Below are experts of layer 3 (counted from 0) of a mixture-of-experts language model. Rows are named up (a neuron's input weights, with its number) and show model dimensions 0-255. Each number is 128 + 32 x the weight over its row's rms, rounded and kept within 0 to 255. Numbers have three digits each.
Before each expert's rows: a language model's description of what the expert responds to. This comes from a sample of Wikipedia text that the model never trained on.

# expert 6
Initial consonant clusters. First fragment of a word, mostly consonant onsets like st, c, f, ex, Ch, as in stands, streams, example, Christian.
up2:161131179156148151128140135118068131171148109138176130125100153172160080125159116098122119104125155165136228214110085151133168156147045155163151140081116112083153095125151116154162172149083134100114131083135178107133097145174121195219096116118079151115152151168127091129119150120116119158129065148180135171150181163109113136129144103148121129166134124112137170087119126085125132103144098133126128155143110156159150121133177152056163196141120148141117071136150112150087159183147103117157169143104132111125139134122157139130073073165146152111099147132108147120176130172076142172163055152101115093161151095047060108140113147116117219131134101116178159102072147165074159153174114141148124149207137086117179114113114149150108128149104176085081149135092077097178125153133133
up3:070131159144126095102139096142132178156133200149096143120085072123147113103100129111120192180188109174175150156158122158077126117167093145141131104148107153114110123139149133123137126172101176154166153108130025157177176136087146126155111123132095066070127161101188125159146125112120115135146122119156170146122142113128172128095106100124068172131084113107166176119114106119168174099110082171126106079118142109073117118140183141164073115183105098131092144094166141198149161103165140084089155148147124216167093077110125159125094110108128142124172126192121092092172215117138149132171094175084115118102153156135138091091147180117095190153126147116137163175118102156137099135158130168169145095114175117116166082119156190148058144096129103065105143144090130085151159165082140
up4:186166128114108165148126135120158100137122090113114140146135098146197111178103196098094130122057164097132124115181115151132100143140134159191099129151164143089109106104151136147173089151144087114110181142090139137154149079153158153087114134133081146149178096118133118107153084144125145132180100115103100210181077139101166105088107096100152137134120131081138135129167184131095122179178176143155116167041136152134124138119115160187195133177138144105201110137147112168117158107176135138171161180197149181141146172105111169170143164085180168068130127098124049150147132121105181190122110151169134141094055132171122123111182116119110101192174202121103108102099101108181122124130121179163140094148085167112180137120091109169099145078128121108142115125104115123152177096112137
up5:166117173081092155152107120097123150132117096100122134166184190133091113142173135164139160104169161157085152124119060087132109121087123138104145098153133134084150125124118204120202100117084131165177077144120116201193131077162074111120165073111118084162111143126100098125098155148154156056104153125148120151115106065136113086137141147121210159148133101074157193130214149149129160126107161132120190110139135091162141201105168130158140137152169117080135064112142154048123134144138141129089091075129119147141145144134108111130184133138129115127163126121113141076169211146117188162112098169159087141094152153115091063139102083090100111121174130133184164090124125141141111130045091135134105140145082149129127091167124113151118126102081127125161128154117079132088161201141135

# expert 14
Articles and determiners. Articles and possessive determiners opening noun phrases, such as the, a, an, his, its, plus possessive 's and numbers like three.
up3:105138085113129168111149145121119106111096128122120157113174185130080109073109113079094114103103128078148135119168109096133124116075179072152096153170111069132132104185150193128120134087177139089105119136147159133150146163114092119130173146061129082122068180130101087071101151094081167118145126220162110140169198167158102117118139068116075092104091118127123122090169136120038100106118168127106157135114141161101125189177137113073132118109129053125104106135135170158148181090077167124114136126136174122129090119117147154147098090136174114118138135122090124085128125065159201109094080074098145063123115192108180099114141147145145109130136101156171133199147106169098093117145099153137091099075124131121089107140075129076155107188132173141186176101103134117118153158133091
up4:150125109118150137134142121115086111181170155123137133150116129186068147097132067154119110142124128116104153152152130121130140153065112116098115107126113154098143127121082193086056064141165130119215111164152044176146103136201153105140136077165127149167119098125079136118180129127138074125133131114126107099123114069138127113111116102175118120189146133126140144120161125139111180149129099096156161179108188173118146086142086131104186144138171157093108092156152124120143142080121155117119140157120150140095136108189086131124117171127110134121111125131161126175161157129097098096091120139179080140109118106212122202112151197140120036111149150120102166118107027136163171144135116149155111147085118194097102154091150189084108111170081107106089148149195212094158118199106118
up5:083151145144163156125184183134113165180171107157115126115115170141169159065103135157132158076129117117176126206146178124159143173187073122195155088147130134133102102115146137164126106102129138132146137097178136135126142076097152119146167126146154084115127136120176117155122086096095189180076120155135048075082158149172118110097104128137168122111123096176143127143140165089129100114166172121157161123155149150109139147148115089096090143085175075177170149092134139119135196127129115107122174146174149154166164125123098164131135144084123128037196134164108079068129110191150125157197091078107139123141056099145151171099124127135142158119080149109143201144150096120112113161143155188176141141097139083112175132147061133135136111091127139069169170114109146203126099123086096
up6:144156097107163080169110127115121134181101162136043118132152132156093120123097144138135122112110135152121142142139138134134159172168119085160196139117102112160183111091079150114172154108191137143111176104101127170141142103134165160125113098164139080131133119119194115165131114157107122140101111069143129079135124103084088156141135142161103206112112110112115128176114136088188184135137138125086175139140159115111142102107115135170119088132087105092155141092108158132138147169146149124117126119109238163138130161173120081193183147110043127126188133168110104092139141060181175153173150133097145110213168091111167174143160173067126150160159166198145137106170148108150116156108134141188050144139112128202159129056185107120139171198095144139108107167117156125105108157146139

# expert 13
Word-start stems, heading closers. Word-initial stems and auxiliaries like creat, sub, con, has, would, plus closing === of section headings and plural s.
up1:160090071196149102138173134160156123164141156068062189091104139061177128096153114136147118174072095163137090151161093117174178159118139146127167117107114117171129143157101114120085120110077125114209138124169115154106093124112133137086119114111152117124136082100156146179140134158132142130094055167132125098124148125120148205111117163131109180125078078104110195147134091174107141175120120098137106117108177136160082177199139152121153155133194088082129149118196094120108134097133089124124110121125113109195116157110192102148168145168173147114117151163146092145147141087095149198091104136118105109136099157096117142081096070167199128122116104060156165142137128120187155135135085086179154069156191117080098152156110123054154142116130138107122120121158091088117157119077112
up2:096132135144162187119139132150100178172139095090175153147124075122195142099107056117121145167058162144096160126161130083144104140155109102129079137115117123089092119119161141069056123146115148122131116120207114150110084076204116126100134149095144091131145110149098073069139177120084129086139155092144156144133103147108160152085157189073157149127175100105138077114175115127093123120140109111176144123157149104081132145124148094137164137144106154116118161113149116094151120135088105101095057153143185154129177124070172144177131145110122032115126173173089173159155171049171149120152084084115130184123110106117111131079155052193144130119164164122105123067113151116110147146080137098133093098149137142109127163169096130097123192121111095129150118155122124069064142116108052
up3:090116184168095103134173123182132142124098124165092092165123129136067118098114094119135156123179124136091089090108083174059099168151161156100129164073169168131122175115137164192160151137089191156140120136148136159134114135171094142065151121142185166163173119143191152103114121124115187153107133068113125135146085148123128075143135115043131057126157053186117164113165103133082195082152132098074129148159169145099121140144094111077080143100166147162153147157159153107135132106113082167107138120104143153131128123114168088186128111163124094182049101153104099136173145117158120176151119113157116117164091128122105145135111152127142158170170079113147119147161160140113093181125124105127162066103101159153093095208129106153093092145146151138132161189180137158062191127107141
up4:104216113186117159116145130194173146109129091089163112178049147127115146170087161157112093082143132127135099143144145140091157134100076129121123114089116105162121148070125161185139213142110180153184112144173115146116210181154091158142146166120152111107122153140127121119081107096063173169140105034180182117109088104133169156149153113105036148141128120166165143146200142177080102126143069132123150158133161091132150171112147154154097076164095138090161107148125085121109115164129170151132105100147147086154128095067201115091091123136175132102114114186123103147137164115109133137164133128150097151193165107126119132074160137147084145115131130149085128096123138183160126174162103141099108117082106158134094069160133144104168115151089119077146141188121105110097124085127124

# expert 0
Word-initial prefixes. Opening pieces of longer words, mostly Latin prefixes like re-, co-, pro-, trans-, as in retirement, resides, Res.
up3:192123188148188162154184203059118144171082062098125059109122135130140095101118124161128129097133080129129181126160160113160132157127116128104111126171120110125099146114155097186122159178113071109110159150115128150074165108135149105145173117152178137151164130167191144201115098130092095138192138099098142131128132150145147171127154141182087137164133056163146086067130183097103094085091119094103123105079102103129112159169104156136122107146178114168136086124149151116119074122166087064158170128147101156104129115103134137111087129152044094183108117143147097140163153098107106074136110134124134126124163161107096125100155143115192118184092127146108085163049171107128129120049082164103147147103118104123072100128109119102144077089130209133141156170095135086106179145141107
up4:147143112148109118149155087163148164141104071117135039110165099161120134152170157124094142115114119160063159123173207154124113182127151117161061153176134158109105100179110067131134117137137183079169113241150139074202150181148159128155154119120152141099144139092141136090098131119116097099071118181120113185115124159164130145154103128142136073134094120183105110167147176144109128112110155159166090109101101193124144049123072129161171179158128156162133097168174138124109091121118161176099156126117118116058150126154085147134178145089083122093122112156114160106097163125076100106132116118123106149143182168199136099112141167183158138119108124100127138102120058114144148182130155129154096083124096132069070149182136111176096128113116080093107120084149091089141176146133110
up5:136140114138098144089099101130152145137072082169135144098148159122131114126126091083121114133121102193122209167190089121128128166116108083085097108130144158139128181133135103150100095120121084124133179159161128150097152146156116126109137146130153118126120116135119132117118167139144133145078200101075134096151075114114191094084135153108136156098113152092165148142122119167146138146125137170155134072094138136100082145092174123142168062146135083113089103112159094147146062162097107143155117098033124169129116153114119162126142160107116139109137145118138126164031150138123107144149042166146130193137057151137102129183105166166167148120142171162172079125086094128156121144209159201121179190101046174108104134162104122162118190165178202144159157136067161158116143064117098
up6:132177096108117093099101105127130166117130041133146133117156107127123138126117123112123136079125171106128109076186119118184158135118151077137088105123102105138134137138174052144156060049112058116182123175121164165143158148148139106113090118118107098149131091133136061176061169141138100111184101121123123211201158137121120126103190104168131108100164097126148105141147063143110146127095111132112115072115209147158130126140128152112184107162111126166191138141129108162107157082120161129140147129112131121127125128080155176140146130100160145112121113097133135191184174166164174162145129142123193177127118123105145120154123120080037112088107142130112154119116199175114046168109140148085113131088142153128138062134131093148083096092094194158123151148110097220163110107137172

# expert 2
Prepositions. Prepositions such as in, of, at, on, from, with, under, mostly in running prose before a noun phrase: "Masters of", "at Portobello".
up3:124195136177143076113138123100082074139131119203093102076085151101114138143099123081121127149071146105126183127151039083149103170132131144113162145131063175119171088149135119149167150122101077092140104132060178160149129157165086143139191135103111138065168166156131116101161153104154163113117145130097183148072093144136126154171122180132131155077100133151095192129106161113149095176091158132143128154147112104129106082158107188163082117169145139136072125091123099121095099121145144157147130149167093124138123075119153089137131090096157101079108140148112127092105135140119107149153137139077097168173176141093087113136118138161162129173059122180143088140238172093097129099130100162104126101127089197172133158137112158182172165120105098147078094140104166178113176180149136
up4:095147081186070146059153084141159178127115131128122149126157186130112104121099124123099102147195163175079118162184132129189108115103132108122109120125113169122155128152076182099140122133082178132129131089135101189119152064135098084089116095161118100112145050159103137154101152138178167151078123107130111133115155067132141142080073146135134143151176045136144173136111143113125165108137132093172159136123137115175101090126113135098152191147135163034132170184165165099145068099119118114147125111150135150143077133108158135098068102106145122169194172096138081176039137166120091127111126191146156107131113124143157117177097168087057134145128119178161089083141167121149141143108090178087073045120137099084106172140125125145156100149173164111142143147107151138105128138118152
up5:159112123084080156112157150117175124123085123090129198106101094108123191075068147209140117096153073136136127093110067118199148138090142119138172164165080128185143100102238172089141077134138098148174162127103111091117150125106168134124086123121112141119155112085146116085136152074137112127136137091178103188081136134101141096145128151149061136119144114160095127130112095132216158089175164100107137150142179187131126140105100100164113106178099143066128122174156156099167180056065138168154171109124134135166167124137155163109127198166089166139165106107105140146126067125167147109126109155104109095108109137105127130077177100149153115172158108168127137128129136084106116129169071182112159174127071175110083111134074139126139149103152124135173149135153173110135094152163117
up6:145152132188135100123127160139088113202128121138110115055170147148116027126172135099167113141155092136154103124128173070085186084099140157160090127127201123136124135095151096146112124148141067109084092117158203153162144138167155102146167149151079113172133128166042116095116140149119111139195157096131170133098100134121159110146142115082148129140093132148107101116113148137162089097167142121091151169105084146156080116097102066116115095105088133074092169157088139077085110144154119102094090117103132145110138180144138143130127197110109110164145135153094090099147071113122123073140109170178105091161160077180123165182154156121079140124132093101148136142135152106091185094146135135138096064102190151142126113095058202205113125125049142109129125146153124091179106139098154

# expert 22
Name-initial capital syllables. Capitalized first syllables of names and words, like Ma, Ca, Mo, Ja, Ba: Ja|cobs, Mo|scow, Ar|ab.
up2:167121117157189142123125149148151167144124120082120123081205136147121061087168163175098038127145061086149165180149109118124129127121112146152134134078111032126050149156129131132117110162079088115148157143126097162152110139109133090138106103112117103159049090122149107126082094158115138116180049169111142161151074092077157051182150098122127177125189138182107153141166118159165165150142130210159131128115125118179162128065121137123123122100153123110156092132143141115142138094128158144116108121152098118144051108121171103104139126138122185134126153109110148123132111137084099147187164169070163157157099158125152124091139127134156149120140104119114111180102166153160121044180152134107124151120104152078111063131137147054144171141127149141034130124140149066148141156154111
up3:118126164136083046085096100130084134093194176101147174132116079155141113097148114188143155112136153142041113049107117149132138090100131131116139119145120136084170099144218066174124122092164119077108089129125098080082099158132155155129095154118129192118150132138151097128098183123095119095153124090146083089127150129055117127141122144113090174133156057148133104126151120145111139093063106089144116092164157086170117137109171148122130128158166127093150159134230119127124140161120097109118115146037085136122164184132092110141136144139150171109130181172137118153082164086116138098113146149090154150119104096124131199136156167144175197139157138127182122069055083088108163184107149107161101108111131090117118100124184083104106122106148093149168138129068140119097122155120160
up4:132143166107088086143136122115110117129172124084126138153123076149152151132139125150101096163116151169087117053182126125124152149165125092156183097127202143155120151166167122147206168115095131128135134155120153155129108123071151096182151099084102184108078136152164141112161159115134144104066074089064108107135062144146148143078108098145127152168105135173137141141141103105124234153127155108187105183104133165076133128163204098153111108148092138124110162151184157153144203141133107111156125166189117123137076136206171179107139213104142127166137119159128093141119143133173079079115086132097115165102144126109145157133159163106137111122156179148210095109192128130171144146096094105088146118097154162157124098152127109123112078165137098178173162141166166137145166075120088
up5:214131183196116110093125121124153090114135164124180085100130165141090222152115212106131127047121107131120144182103141116197070125098129123117132192081184140100147149106158158107081125157168133071132157094093076119155103187159152140167133181140118112146142113143100129108155141127158149105159153096106144150088096159120170119035124114144073086211101113113116105147134082103119207092155128098113143110132155150108159140136135115112134099172141161153069123109087131140150139125124140121107111098112106156122185123144127087115119150168103120221140158126115097157110126111145132135139108144106189096138110080128165131117134111204081110179095099139092120131124108195149116126141192095104215078112142120120127168135153137177117166104176106152139170122096088110117079136178117

# expert 15
Numbers in tables. Digits and number pieces in tables, scores, stats and coordinates, like 158, 24,666, 6:30, 1890.
up2:162086129112108150190160096117111124156172088123107099140171142091077107132194124124177138138121116126116097103095136120157059100139121131187194124095160157123095122066111101145156117123144150109080162151127153134136061121118206125114164143171144103080115125096129125071100102070114083123124128171152151076117107116154107069171175149100093163136113143089076122119098133208114065114122124130136255080118113171102174094178187165109119094083151186097114118099124145090115136134115091110136100140131077125136093165161155133161124077105089164140070150125086156133078081118120174142094158184112128106089137131124128160136108099156087145122111154149159100124094124126186131069092143100064137139123163195145135156065120129137117141081103151106155162088161113163158069127132153
up3:082098132165099120121076087134094181121153123094124146120139153144122152135177092090119097146146121101156144067122140102126128136116185095143193089130121138136129118123158167095072129123068167118205159132149148149104114079097143129119136162105089117050145113142149164095093188127162120098176165166147133128167133084140104116155135138083100176067102124157115068138121104138093114124138119110109111130085197196103114131159116130132086192065181155114157203138130179144107162110205153112168078134161158144117112159207142093175160097186187172098087153123124116151126142096125118135124141121165060070131115104175164171202143122143126085150057160077136139134116110207127091068117108140103092185135149171153167103102128137143155172096128099103082098113120143146123137080107116
up4:182143131119070145143094093119134126117120108124107058090097163173133150162104184120160170130107101181134099120194163148169076082084110168099121100112175107089156119117114094048074128186140162117150107120082126112155137108098134142176123159155129178092097122114093138102147134076098092127111160108189168162152112082139140189152107184140112132178110117116162130159106127140153153065137155171170172196142109077134157110145092196118205182148153100147095146098136182122109110076113155020128104128133171143141178152168140135154098157156128117166111082142097068071143087174140101157079116110128125047169082160127117086133065136201115145170131141116141120112109155146161109112122160113133073141143133159132130153131123190114086168137093117131152149129123172087157138125163117
up5:109088114160112163128109127184130183153133166149115126134107148135131134095118104106119160119122140144199120104122144139116087169145122193135079115067160121136135194176111133192150145089156111160072097129154080122124113176122193133164092146162172168206112083122131130084082100167129077110093167171076104123174144112112091131088164084188055115146116134136193131104075112149164176147107114122104069145173133151169147116134121099125117195109068110119082138089176182119094158173049109121134166084124133127057105092155204158115084143122124120097171162096128168147141178117093061145167072104157113110125136128135167115173138133080117120122129130072147134170119156127158132163124146100155076128097088085196084118121173108160126124123161144132075129177145152160175125094127111

# expert 28
Dates, months and years. Month names and year starts 19 and 18 in dates and citations: July 2002, in 1864, 1948–49 season, M|ay 17.
up3:172148077121168098132129134156072067119148141146125154120162104150111122089151116098092122097102056170064156144149098168165165140113110156197108072111176122158097164107117177096192171129151086108174116155131145107141085111159180156143095087083148163153122092155154079142132097094118182120118122100065082157110176096119095111178078130148123085104089091101117123085098106160143180160157108106168128115106066080157143059141116185113105146125148122133136170066149163161126144127155159091105109167091130100174131146111144073133109122112135111133135128081179166080179179144077149125094122145137081162118137132150074170129173140128162143100137148104210153145170107093113164087155170179142147089151170133166115073143058104099126139104108153086204136122081185088153123154119139
up4:133165131116163113142099181172118149138113071130122162086095095089145135159144111093121104097126082153109105170136109095118129126172088077113114147113068176126118138140115135098041074113104146120127186112103199133107120132163143154113106227096130061145143075136096119082100113084204088113092174115118069119137154161150104099109119156140084086176082154135113088150084038197160105106127045110137159146157123144090143149086136105134087117177130084176110166137150079119133164095151094084105071105143099142154094145102117105113173168094126080149129130079071147184144169118052166147144191098147118124092116114121154121090114098082114156183110111135132108151107141116151169150088189132162138094127096147115128193124129147129100123142141125185157102160155124184168144162116148
up5:076096095167113181134115134089193126108188085110108117123140173150141121135145122082054108126104124097161082162141124124169132124121143167164125142157156125117179165081111103211075179150062151148095148151176142156161121129149138113074129104248145099118158096121135100084177103120134111092145028155152134115111095138125049076166114144131113150088167123161096136071140101089082106116107126155157089110114123127143083147137125133089128113138094114133108088141138132100142142210102133119139182134112117144147143109120098130108111091136136141124093097159099166119153125113196141121143124087171178145085126049140073138173122144075092138115038077184128153134200143157088121134107148119149143110107128126061082138142101164153150096111104182148179084105116084118105151116145073
up6:150129105207127157073154152146153150106145174067165099138142141043108095085120150164151138141191088129123091149075114162107133119176166075120152146152159094069130167130099151145162094100086120209172078098082114129138120146121080157116091120140088107155152106154112156106075139144112111088073150116150115122176142115097111140183172111124164038116129122154091189160139108124104142130107121113090099106125137146183126115173155165107145143142107164077147149162215126121130162086089120143099143072131124120085131074088138128113145085143172047091131122152111136077144100154161088034125089155147110156149122117159169072082106141103083173162150120055164163149104133116102183170080092161152099082149098092140056133155113109112095104110143137115128144131106178118144137120155112

# expert 7
Pronouns, headings, table cells. Mixed: sentence-start he, He, The, == heading markers, blank table cells, and some numbers like 30, 25, with no single clear theme.
up0:103151085134114118117127173092128123171135115087124101138104163132139064158112113148115090129139193168105133067086147178203128167170195099125118146121068059115135140085178079067133135107118123096141197137132103101106051126205126219111160128109129100108115078119079189127105108149160149206153101090148133120107195154117122144143089169125123144155119120114113105068040154146144179126096096078127140125162169100118115179126079160074157083096116165116132111140128074105098146170063111150083155102151100119112086148105152119142154150090117130096141101094136185079147200113130167184084106102136142116168137099139108111123129161133138120126102155116175122123131152119144067165149133171183048097142121115134086125138169141070090145120102121155112118143172120113104108117143085
up1:099121137090109168146139177088126123146124108120118100168144109134170132154104149089116122094207073139079116155078122101113123126122132099156078106184194155145095094095164135134083103176118148129136118144145146126126105134158096124099138153163134130114085059143111105122145128127104102130163062117181069125083101170117161139108117166121036159122074087125169168133107131186111167140107135200099146099156145184142108220097144153117057116126114144153120072143106121153087142082131128133124087103103117140121109218098100089152093206094117085122150168084090136102126167100107098146121173110149119114160104070115119148136143166138091114123113177116156088085202105088053156130042163193129080119173112156168105136134132126144112158123204115174136178114088148136132138095110096
up2:161185135153091129135121177128175159172097191114121153113103113095117131112160190140134100148117166119142181161132121154186075174148104140197189153097112133112109134105137079126123197158157160127156151154160065149092142140145131147092161076074119037188120120119142102116123152136083145152081137109120133126136122100102129128151121149148087096118129052102200190196158119139104108119118156101093097133144163142216151098146184119130159074160122146180119150134146098085145144077177157130171106100118205137168099162079113142113142131110039161172120165152099077150088123085162152151123140092141211134175116116099113137181105154146168146131128111135171129139145116085112160118124138091127116047123105120160082119123140145146123166107168078128117151162098089192150183125148137
up3:112114122124129142124170152133127140171143120122195087111180132104123120099100153153207046117135079126101138101128159131141108147117102087139127125086153115160171100125112061148166110115073124053172127139204084159148105149138141114186152107139111127181100168091129123129076174074122143096075093109109088021167190180124138097116098111125134156104114162120114119137123118138161164125135149133135131085080168115172078089134096140053165121127139143131197116122122123147127157113133127066091133082119148164160098098195073087081113131114096140172132155165086096131193125157151158150208138158086125123082171085140066099110142138143120144124166118132143049115135149141121151152095102145125085050134115086151148092117097127083143138174116123083079217117149161150109117122102116

# expert 31
List dashes, table bars. Line-initial dashes and table bars in lists, taxonomy boxes and disambiguation pages, plus short capitalized pieces like La, O, No.
up3:175120088102135133130119122173138151137108104090129152224106182156099146134156112150096101136104093088129172166101108141133171145111138030117144125130204112125138162175113108168134178126159112143117134149187143123209071132145162090108097139103164120191123099168146118116135117115091119124107030115093105186136125108121134088179084105171107131200099116067069196121193208145144136105124096173095174135200132175113080177140111154122143145077095116141155126115139141016175094153130133136133125126149118140174162166147143092179188108088178114176126088116128130145136130174150120170106142130065127161122146075084131114113158101072120114114132135167096142080137105143137066135098165141209107102109125158117127129134103126097116139122118140104128102117112131133137090121157145
up4:120156163177116155157123117121147135155109178095205140051165103124143176077121171182150076146141173186090119089075123126106157149123111116134134176093172114121139127098154131083135128116114133090123132130099111174127114121112051090125141113149184090128090150104143125136176138167077077118103118107155113101107098134164183147086123119154109085114154124092169133150117076117211146168152127143099170116163177138110105151133123132147144128163122098118138107144116165087223094143116135155054119112166131136160123149131106153159121106129083092063175074110163123155127117135087127167137153097083066139203115153152155188100104097094128117117087213081172132130172107159070077069088128114156080076110203088139093119142152129106140137116155140099063122148099090074078116128081119
up5:180139168136146115128069038084145102156172107096170090097129115151155140085108157114123138142131144101102072131151145168129128117093173081124121166117223167093157174154147096128069140149111111087128134150152087112127159128101139149184121151116068097137116041112101125125083165064067106117154096147120128111122099172158135053100129114139130089150240153110131104100130158123151144100143123111153069137140090187166151127112081136176176101149105128091117095160171145110113157131135098130154147160153098108117154101114141137134115157111089093167129096144062166152137078112164116083130061172097101143164133175133168141059152175115129092153072180084142136120203106126079107113125099113159090134071155173161114149187177134117078126120119115151111161093126095137060160124154133
up6:160166181111128115149060126163072135145118133184091178142170114148152126178147131133135091112118187169074135112155056127168201151127116095113132125125139118170192047123101065123151174114091125161112146134151132175111111137154121143118161122175127119160145126130099093119151132129102122170107078097105069157184049165138071062127147182126049100123108135134133167124147132092135220119137200134093083144137141151198116130168118158089092097140097103156098104092174122111113101121133082152121146153136125100093133073112112176076188147149125086123101106138051161133178111109098149149124129171075140188116158136138108126121149162093086169116154106093179176074133174110120088128123128112147122129136166168105152117160111146160136096161121183114092092145128150130184121049152133